config = dict(
    n_layer=11,
    d_model=256,
    n_experts=80,
    experts_per_token=2,
    d_expert=128,
    d_shared_expert=128,
    activation='swiglu',
    moe_layers=[1, 2, 3, 4, 5, 6, 7, 8, 9, 10],
    router_score='softmax',
    normalize_top_k=False,
    routed_scale=6.32,
    balance_loss=0.00317,
    balance_bias=False,
    init_std_router=0.0351,
    lr_router=0.000471,
    n_head=4,
    n_kv_head=1,
    head_dim=64,
    vocab_size=16384,
    norm='rmsnorm',
    norm_place='pre',
    norm_eps=1e-05,
    positions='rope',
    rope_base=10000.0,
    rope_fraction=0.75,
    qk_norm=True,
    attn_scale=0.125,
    tie_embeddings=False,
    parallel_block=False,
    init='normal',
    init_std_qkv=0.0198,
    init_std_o=0.0,
    init_std_up=0.0198,
    init_std_down=0.0,
    optimizer='soap_variant',
    lr=0.00381,
    beta1=0.95,
    beta2=0.95,
    weight_decay=0.057,
    lr_head=0.00888,
    warmup_steps=50,
    schedule='wsd',
    decay_fraction=0.573,
    decay_shape='linear',
    final_lr_fraction=0.0,
    batch_tokens=65536,
    seq_len=256,
    doc_mask=False,
    z_loss=1e-05,
    train_tokens=429900000,
    steps=6560,
    dataset='wikipedia_en',
)
Below are experts of layer 4 (counted from 0) of a mixture-of-experts language model. Rows are named router (the router's row for the expert), gate (a neuron's input weights, with its number), up (a neuron's input weights, with its number) and show model dimensions 0-255. Each number is 128 + 24 x the weight over its row's rms, rounded and kept within 0 to 255. Numbers have three digits each.
Before each expert's rows: "gets" lists some tokens that make up at least twice as much of what it gets as of all text. This comes from a sample of Wikipedia text that the model never trained on. Tokens count by the router's weight.

# expert 68
gets: ".", ".\n\n", ").", ".\n", "\".", ".\""
router:099139128092124141155172159104146107119082161137159130146110135132088112099097113156108144111094165143175121135138100147101126132153140137142076097146159153133136122169172088106156117123149117107094136140126102109085093168107117143124101161160107093150132153149124160100117162104154154121133107116158102081162111099157098130098140129143113139141124113153161087125134146167143139118103143134082132121094093157158125135149088123158118098095120140139151124121145115179132131110116141146119142094097091114133115108170100070128081177115101098146132152119152137107137110115087138158143111131114142144128114119099098112103147126106098101091116101167131102161131127093105147115097123106106134154159111134150091130105106115083114096105150153113117157082108116134129090100149111
gate0:140077163136155136098132070146143118115120155172134176125128060076124169135127108153120122116119120168187107133123122136074105125146126173116112122137137152127146099129134163115106158128126094135128105097153123093119128112105131142126108155114153141151152136138153126122125082147120145106124166121139143124106136119151097161131195133129097143160152140124145110124139181107123100105156176113121156126132127123155093141111132171125138114157132111144150145186147103113114101120156119149120106109140100139150131148136152144133141128104144113160164163104124137125093136089100141174180113130108182138133130141127183144164109169109121096141133099094180137120101128142150136152159107148137130168135103115088105156104165131099152101105116133151110161102143103160092127135093156
up0:144098148135156153117124079147160105101111180173127191113138091099112186138128096144121122137120113178144145130139144142083109132138114139113147147106131157139148086159129150113107136134115105113145111088135122093091123113091153165121086154138152120149118148113154112113131103132142126105126185130131136112095144100140090153133165130116105138161124132128147098108149159097129092111141163126093166125131125121171100139146127168117121128141128104153148137201160125136128120131129146135107118128139108170154116159151124123141117134087137079160175156123135120121102142088087139192164112138117171129137120140123167142139130183117144080136156108076178125138075158139146147149143117145139157149147098108091105152101131143138150100118121108156117158122135099143109141139110145

# expert 73
gets: ".", " John", " James", " William", " George", " Charles"
router:092152100174158135151115073134158111119168147107131109131161169142137145136164133153148169158110088079178137121103085092143121120127173101140092134105143143136137097139113118099182098163110144140093123126146120107141155160119124156091095132127128097129118091129111126111120117100158141109097145128160157163160078141164115162139153161106090109149146152137132136143109155148091112165106109146103082146148113124090162159111142118139131179131122136163128125161130105121150131102143155105167154106096134104158139116102106109118111151070101141164100129137143129079099150124110167154133134142109103103137134138127139141111165129145092160128126137155134122154127162151114152110131093109139162101161164089130156120145132144135132123126131080166131103153088129109154149109139153
gate0:172128118131134101110176119129089139106152121083144137126129141150098146080109125205141118142130120147092114120156127118140152075162153178149045150083140079126106144126164092122112142170098116111141107134123162117119115154120110139114091134147094123100122146149146110105111134137117106118165134168161127135132084123136144124101162129108125124136155142129105146115116121126134124086132148137136104183105124144127092181122130114087136127125112146093111160147144109120095121086133083094140127094085076140146103116104107132141160150128104117134139155067125110150146126098078140123081133123116175125108157097130086121081114120125122128138117108093132154152155112114112176135111095146125130139108157126130181114136132111141081130126130141108130129140144118167119130172136117
up0:091139139142133132161083141140176140149121141137097138117102086116160098136103148078092167125141138103135118140129135149097110170069126094113186107157071127151173119102110138124137120122169164134117123152136163117128130125120150114170141100103156128151098121106106154135119126158153127140128103148108115123141153097127114113170094126131110154117143127128143130164137117116107112164119134155098154081148125120135145096096106147175118131109170142184105131100145112105190147173147165140099105126164138147069141137127140143093095135133151176120108142182102117097122133119164076132127172141166110077127113126123148111174142140133143122140130154178125127105124133135118120114120150110137110115131132140123109143130166149111145068120120115109120130088113105095121128071137120

# expert 51
gets: " |", ";", ");", " -", "\";", ".;"
router:136132135118121121173141118107138141133118099133127140170166162132105142126111170127126172116122160107125133131131119149102109138096141108126131155104179133119100204131139111101139124097134141145123134128127148134169155146136145152153147164161128170147146130127124091091094123153122145118101110124154135102119081162130094136090160159131178129130125107181119086166109121147163138113126098157110136125129130139104134140121099085112168168147084139127138105128158131107147125114107100103098154105146165103130098158155156164167081148117096110099105122154092123130133079124155152149104069101131091136161110083108157118107152094124096135105141134158136093083130136147123122107129140154124097109135160168091146179124088126111126149123178158115140119136135118131110089108142082
gate0:106129142160102084123138094095158108127141114131129127141111129160113125089130121107148113174149147136081198169142157171073139140174140123156099099122154136092160114085089129106142128128196117157085132132157117119167150116140107102127141157152119142132149104110105145167101151133080152155135115141153139099081119115103137182143121150101147115130141094180154158105141116137122107127117128089113105164116119136137170124156076126140131122149175141112130116183171132109126137119143122109114108107147144097108154144140144113155124127131129135131163123125118167109100153132139119093127118087152100101132176166129093117172135154150101139095150123138136128158105128128142149124111130104118111073125107139107134153147166117107125116105116141104200125112120089119133130154108109
up0:131094127100147179105141113113136125128096168157116128168101107084134106113122127162112129108106095131151111105136129123146069117140140089108140185132108136149131152104175130152169147121112146121170150126109190149109137111125131154109118077112136112138151118111089139113115137120151123114130100119141130170136118116135151140141113108129127097137140154141099091126125147187130080114135133159147145123095144150083114110102137148132131115096104138156084076137113145119117116114111202171195145129143078171181119139138132119106122139132174106155099126115145094146145171122086139146177133143108095155116115090123130124162116139167111135172156132141160105137144148135136139130093111108136135149114116126109123147078081130108124100123133080120139134113154166119103125090137126